Experts of a small language model.
Training: a variant of Adam for the experts, 14088 steps.
Below are experts of layer 4 (counted from 0) of a mixture-of-experts language model. Rows are named router (the router's row for the expert), up (a neuron's input weights, with its number) and show model dimensions 352-383. Each number is 200 + 40 x the weight over its row's rms, rounded and kept within 0 to 999.
Before each expert's rows: a language model's description of what the expert responds to. This comes from a sample of Wikipedia text that the model never trained on.

# expert 62
Coordinates and decimals. Digits after decimal points and separators in geographic coordinates, degree signs, and decimal or score values in tables, e.g. 46.50896°N, .313.
router,185,191,324,193,163,219,244,177,162,256,173,199,238,274,207,203,219,129,215,235,216,216,214,214,189,293,203,219,283,191,216,84
up0,214,259,205,217,164,160,181,279,116,268,173,213,231,202,178,298,146,85,134,221,226,232,214,128,238,239,180,182,186,133,201,224
up1,124,156,243,130,164,264,211,201,270,241,227,201,248,262,278,166,200,168,216,204,171,146,188,227,227,215,269,195,171,147,240,120
up2,165,188,239,200,144,190,164,178,247,216,192,202,161,220,219,220,264,247,217,174,181,189,139,232,204,210,206,214,237,166,158,206
up3,231,139,282,232,263,170,210,175,171,230,156,238,182,176,200,199,238,203,270,172,197,166,216,235,207,198,222,207,228,157,179,66
up4,224,264,231,234,172,216,161,231,163,145,221,151,192,257,175,253,240,200,212,300,256,201,213,229,210,238,159,190,253,227,182,202
up5,199,219,168,216,222,222,176,215,146,130,209,161,235,275,229,179,128,199,293,252,175,152,224,211,220,218,227,137,165,197,189,199
up6,176,275,181,220,179,201,190,236,168,196,234,160,169,184,175,187,202,238,197,213,275,236,222,165,132,218,181,198,186,193,162,200
up7,192,213,244,230,186,206,135,215,153,260,230,179,250,212,209,251,164,205,191,206,200,215,160,161,179,218,229,134,226,157,223,224
up8,132,167,272,181,171,210,221,155,205,225,190,260,255,193,215,197,195,142,144,234,234,165,245,105,232,226,227,233,167,165,266,181
up9,238,159,232,194,297,215,222,186,190,184,220,186,179,175,211,189,178,173,249,205,170,195,187,252,137,228,194,136,218,168,233,160
up10,103,133,217,217,154,191,150,146,233,148,190,162,197,214,221,202,229,126,223,174,92,190,132,271,211,190,230,210,218,182,138,182
up11,210,236,183,202,169,148,157,161,168,203,242,229,87,304,179,204,224,194,244,281,253,167,171,208,98,210,159,201,242,180,111,226
up12,184,333,142,240,184,200,244,256,187,259,165,153,259,205,156,196,219,132,213,240,257,195,224,208,239,236,237,148,288,123,90,279
up13,123,202,190,187,129,184,237,151,178,111,238,242,191,241,224,110,177,248,197,251,226,206,154,245,153,245,226,197,272,217,244,188
up14,128,238,201,228,219,186,261,238,231,143,253,190,303,170,123,162,210,272,243,211,231,157,212,164,304,208,195,115,189,112,215,118
up15,250,246,252,228,149,192,234,225,235,154,189,157,159,241,175,236,190,196,134,238,221,223,150,204,233,236,214,249,241,240,151,125
up16,191,219,262,259,144,154,257,166,196,178,156,177,191,241,138,208,209,174,191,170,164,149,161,209,251,202,215,247,219,144,142,153
up17,162,169,154,137,294,203,168,171,78,253,171,182,195,249,160,317,185,157,169,290,233,178,191,90,147,238,191,233,204,206,194,227
up18,256,244,235,269,170,208,259,197,191,222,182,169,198,246,197,118,256,120,227,220,232,204,190,224,162,227,217,263,214,182,168,231
up19,250,245,197,185,251,184,201,265,156,236,256,180,275,197,132,162,167,211,253,135,205,221,186,191,161,210,170,154,205,201,212,178
up20,179,176,198,195,257,216,212,191,144,205,185,185,261,253,189,247,154,230,249,223,199,184,172,232,149,208,166,184,260,187,185,138
up21,161,236,196,153,238,110,175,149,163,184,212,224,258,205,166,225,171,273,157,166,186,253,146,198,223,225,162,162,216,203,306,200
up22,175,193,211,191,206,261,212,204,193,216,203,129,217,205,214,200,227,165,202,182,218,187,209,247,159,199,235,208,234,180,190,224
up23,197,223,197,221,197,231,204,187,197,170,281,215,139,228,260,211,157,199,206,242,220,263,195,239,200,236,208,149,282,219,177,247
up24,171,190,243,203,276,195,244,189,189,156,248,202,200,155,153,210,250,173,244,186,236,171,224,181,204,214,270,208,281,214,160,113
up25,205,169,216,181,195,222,136,223,217,195,173,200,220,238,217,209,257,164,276,197,172,207,200,274,214,209,195,209,174,154,194,171
up26,148,213,239,222,305,156,107,146,200,132,167,192,197,234,139,125,149,224,203,165,195,169,249,241,189,204,174,182,216,216,125,201
up27,256,274,198,232,259,159,155,278,181,282,200,114,214,198,206,259,113,164,211,185,198,196,170,200,218,196,160,182,203,171,109,201
up28,225,257,200,246,240,198,195,242,165,293,200,233,219,162,169,131,231,167,193,218,225,158,276,185,175,233,206,225,183,128,155,288
up29,292,238,162,181,168,185,259,265,197,233,182,146,215,146,231,219,196,248,272,196,209,216,204,226,210,227,165,189,197,162,189,141
up30,241,89,178,187,270,206,147,217,200,235,222,130,215,247,199,244,123,203,233,207,209,172,215,210,173,214,196,246,190,195,165,209
up31,243,231,185,234,198,182,214,169,189,217,210,176,236,213,218,118,244,135,269,164,195,210,198,276,142,217,215,199,247,231,193,190

# expert 32
Numbers in names and dates. Numbers and Roman numerals that follow a name or hyphen, such as model numbers, volumes, dates and chart positions, e.g. Nintendo 64, Fokker F-27, III.
router,238,234,265,233,215,237,211,116,179,247,149,184,276,230,218,209,203,220,122,210,187,222,193,138,173,285,175,213,187,205,239,198
up0,162,226,87,207,147,169,179,238,164,205,239,221,161,151,180,205,153,170,213,221,223,234,165,173,142,203,176,195,208,227,248,211
up1,184,234,154,207,195,228,171,201,173,114,202,237,193,235,198,217,250,204,202,202,102,179,279,250,238,209,235,137,173,207,195,215
up2,228,196,206,212,256,211,158,179,205,187,141,184,252,214,266,222,116,196,192,164,200,237,173,128,187,210,237,195,186,97,213,246
up3,184,177,232,213,112,177,171,168,155,173,229,253,263,278,246,271,273,242,227,239,297,224,292,172,274,202,184,200,209,215,227,165
up4,214,308,274,214,189,276,207,135,224,216,150,172,158,256,192,124,181,281,198,175,174,224,162,239,195,226,223,268,181,225,174,174
up5,258,202,211,211,216,234,219,186,183,250,206,236,211,160,178,158,155,209,58,231,243,218,169,111,142,219,76,232,214,243,246,233
up6,199,205,214,194,255,233,222,152,150,245,162,232,292,157,180,198,207,225,140,198,242,126,107,189,92,204,153,178,197,227,203,188
up7,221,189,228,208,177,162,181,232,200,219,177,167,234,200,251,102,100,236,146,222,160,210,148,180,154,227,135,142,198,165,227,209
up8,246,192,234,184,249,212,186,164,123,228,203,190,219,189,254,181,158,133,177,165,145,193,132,188,172,203,196,208,150,188,187,234
up9,265,178,285,219,249,245,250,111,196,185,136,173,289,209,187,217,162,245,241,148,245,234,280,210,212,212,242,230,176,168,258,51
up10,158,235,191,234,215,187,256,177,203,185,84,223,283,187,204,172,266,186,173,228,266,254,215,205,213,235,212,191,229,136,192,256
up11,213,169,200,242,176,218,155,215,227,248,126,242,237,160,244,212,143,228,145,240,279,155,161,208,191,213,94,215,219,230,213,175
up12,157,162,130,210,251,230,198,297,252,224,269,183,228,188,228,169,168,157,164,228,255,189,175,114,242,217,176,241,192,209,264,219
up13,147,194,126,213,182,204,176,210,241,225,130,189,179,249,136,205,228,251,167,241,195,227,140,220,173,217,141,233,276,183,170,213
up14,306,207,222,179,222,148,199,153,134,215,175,148,261,187,208,183,205,179,247,195,171,265,221,239,116,207,204,168,177,228,167,228
up15,205,221,164,214,188,245,163,239,169,214,266,181,218,295,146,208,249,234,196,135,261,187,285,202,216,252,215,200,190,176,253,170
up16,206,322,180,239,231,163,136,202,233,245,189,237,209,165,254,202,234,207,166,168,144,150,151,214,202,220,253,187,205,218,172,218
up17,154,213,145,226,143,230,164,211,198,123,236,208,176,269,187,191,130,255,138,254,143,183,160,256,304,211,228,217,191,257,206,201
up18,195,249,238,246,94,221,227,180,213,219,197,176,213,125,189,187,178,188,135,171,161,159,245,191,251,209,258,97,213,170,220,173
up19,190,206,187,243,223,86,207,117,266,237,165,216,247,213,219,216,150,254,216,250,246,186,146,225,119,195,146,160,163,230,161,235
up20,205,222,167,247,151,189,162,237,216,241,175,128,189,210,180,178,160,266,190,189,207,218,192,233,228,220,196,248,224,149,99,221
up21,251,173,163,205,209,173,182,226,250,235,142,159,192,129,209,134,110,278,143,173,236,214,136,134,226,218,214,221,233,192,229,242
up22,286,109,181,220,122,118,190,220,167,191,172,242,249,223,193,235,255,188,220,213,240,188,198,169,206,196,170,170,214,164,152,204
up23,208,222,261,230,256,206,214,228,190,267,183,223,255,187,241,252,215,195,112,178,185,184,149,133,247,241,134,240,169,230,247,205
up24,200,154,242,220,237,234,154,210,156,181,180,253,234,243,164,182,244,210,196,225,260,190,242,209,117,212,270,214,305,234,235,218
up25,182,171,248,227,196,257,209,194,118,262,185,222,234,209,131,158,133,184,198,165,277,138,174,133,169,194,47,212,207,236,234,204
up26,162,244,174,212,279,171,231,206,163,250,107,212,257,198,134,242,215,175,205,203,244,193,255,197,165,221,280,78,181,198,215,200
up27,214,148,248,215,208,237,244,135,205,167,187,206,269,219,246,290,217,241,194,158,232,201,191,232,215,182,222,233,225,172,176,144
up28,293,145,232,209,231,286,221,156,200,145,213,249,177,368,196,135,220,169,125,163,225,270,313,197,138,229,185,218,242,220,204,229
up29,146,276,218,203,250,224,165,211,207,171,274,189,253,272,255,156,212,156,234,157,176,231,230,247,254,195,181,172,216,246,141,199
up30,161,271,145,174,173,203,199,210,167,153,205,270,154,190,251,222,234,226,272,242,186,233,143,145,199,201,257,231,184,164,161,239
up31,180,177,232,175,217,256,279,118,185,203,176,231,281,200,177,192,188,187,155,215,205,225,119,158,178,218,117,275,245,207,240,255

# expert 3
Year final digits. The last two digits of years after a century prefix like 19 or 20, in dates and ranges: 19|99, 20|11, 19|80s.
router,261,179,240,158,183,216,197,159,211,180,124,225,307,203,258,219,161,197,147,259,175,238,168,160,143,295,129,203,211,157,223,232
up0,195,145,209,181,232,141,135,265,232,142,145,180,201,235,225,255,139,231,240,248,205,275,233,241,232,222,179,188,223,208,182,182
up1,206,166,183,193,222,160,198,223,292,154,184,175,226,267,158,227,120,227,261,218,108,251,196,195,146,204,230,94,256,169,242,192
up2,146,274,199,201,174,282,216,181,171,222,174,167,159,245,217,159,236,175,257,185,151,212,242,221,253,195,241,207,218,191,216,230
up3,135,127,112,172,178,201,187,207,236,153,103,251,217,309,256,206,150,245,185,198,232,183,210,264,195,226,145,189,231,183,185,285
up4,142,131,157,176,185,96,200,167,181,181,219,191,274,242,252,218,136,211,227,204,180,275,233,297,163,221,199,148,226,224,206,201
up5,218,103,235,162,169,160,178,203,225,171,159,235,235,255,209,195,166,202,175,268,203,259,223,173,199,232,171,209,250,156,159,291
up6,266,248,191,228,193,84,185,262,188,289,178,168,271,233,220,201,217,179,153,195,297,198,185,194,224,209,165,219,166,160,124,204
up7,191,200,239,241,182,177,167,213,242,163,195,220,174,164,203,138,141,124,199,157,234,155,252,187,172,199,148,272,222,200,116,249
up8,204,230,230,202,193,209,231,248,298,183,166,168,137,188,190,187,195,182,190,292,142,189,235,109,187,214,216,180,210,207,125,238
up9,204,155,120,193,199,91,199,263,161,172,153,181,317,205,209,224,163,240,148,264,204,253,231,164,177,220,196,153,166,196,175,213
up10,142,145,249,154,264,135,170,242,191,179,124,194,274,200,296,203,130,250,271,208,145,183,171,185,206,208,124,154,185,184,130,165
up11,154,244,152,241,168,208,186,240,283,208,257,173,108,142,207,164,239,144,205,193,173,201,180,166,206,190,182,159,185,241,203,188
up12,141,141,224,155,186,166,232,190,238,224,185,221,232,213,175,182,200,264,305,129,162,181,267,269,174,194,261,211,189,255,203,194
up13,173,236,191,185,182,146,199,221,147,173,271,197,151,232,114,230,211,267,214,206,235,193,196,173,183,194,208,188,240,274,297,181
up14,220,237,189,203,246,198,222,295,304,255,227,181,274,205,110,228,243,175,269,252,189,273,218,131,194,225,179,131,238,182,177,166
up15,152,247,192,187,215,170,224,275,213,184,269,159,153,191,197,220,156,169,278,243,148,282,237,200,207,126,230,155,127,249,279,184
up16,266,199,156,255,222,131,215,249,245,244,258,124,305,166,172,159,170,146,169,192,246,174,266,176,160,201,211,197,201,188,199,174
up17,207,210,177,208,186,180,186,206,296,233,196,217,196,251,170,132,154,133,155,200,222,239,228,104,174,221,271,215,222,215,253,131
up18,169,204,244,193,210,151,216,179,242,143,221,240,180,158,175,169,233,150,223,160,160,202,195,236,251,181,208,195,194,163,190,220
up19,127,158,263,97,174,237,258,177,190,154,142,248,189,205,181,180,136,140,246,228,185,239,175,193,172,223,159,201,228,219,188,287
up20,190,156,205,165,105,227,225,227,181,170,182,247,193,213,243,182,171,229,147,194,229,242,180,199,172,238,195,214,250,231,226,237
up21,241,259,191,286,194,172,202,231,177,296,288,148,171,163,121,206,226,193,173,143,179,182,171,175,197,190,154,153,158,196,154,162
up22,103,153,166,107,150,212,188,177,200,197,252,227,222,198,210,224,228,228,244,224,278,196,226,290,212,207,164,159,224,282,169,219
up23,189,178,254,144,167,207,213,211,159,154,164,213,225,250,173,222,225,237,203,209,216,247,231,200,211,204,183,98,200,190,185,251
up24,228,178,207,189,170,255,166,211,160,162,244,199,176,261,247,224,168,331,149,124,41,289,238,235,181,203,172,295,211,207,138,155
up25,219,172,233,162,186,210,201,169,190,220,151,250,228,173,179,214,135,176,207,248,224,206,236,167,179,241,220,218,178,171,236,216
up26,202,249,138,237,181,190,172,192,153,145,252,180,257,208,161,225,127,216,160,250,135,206,234,188,149,219,192,186,223,190,255,165
up27,188,219,183,185,210,119,197,274,168,281,202,111,253,159,232,224,195,184,250,154,272,135,231,161,160,196,214,187,216,172,188,191
up28,210,188,182,210,209,198,167,234,210,234,140,241,245,225,158,232,239,154,192,235,282,178,193,154,169,225,168,199,172,217,195,190
up29,184,215,192,97,167,246,221,200,95,146,158,167,197,275,213,173,123,234,202,173,169,286,182,187,93,210,228,178,141,217,270,157
up30,171,272,125,235,261,190,132,230,150,255,280,125,148,206,204,183,186,129,151,155,213,188,250,186,185,174,173,145,224,257,206,197
up31,217,160,212,242,181,223,189,159,232,190,260,210,253,181,221,227,171,113,202,168,191,172,255,212,197,213,160,177,181,183,144,200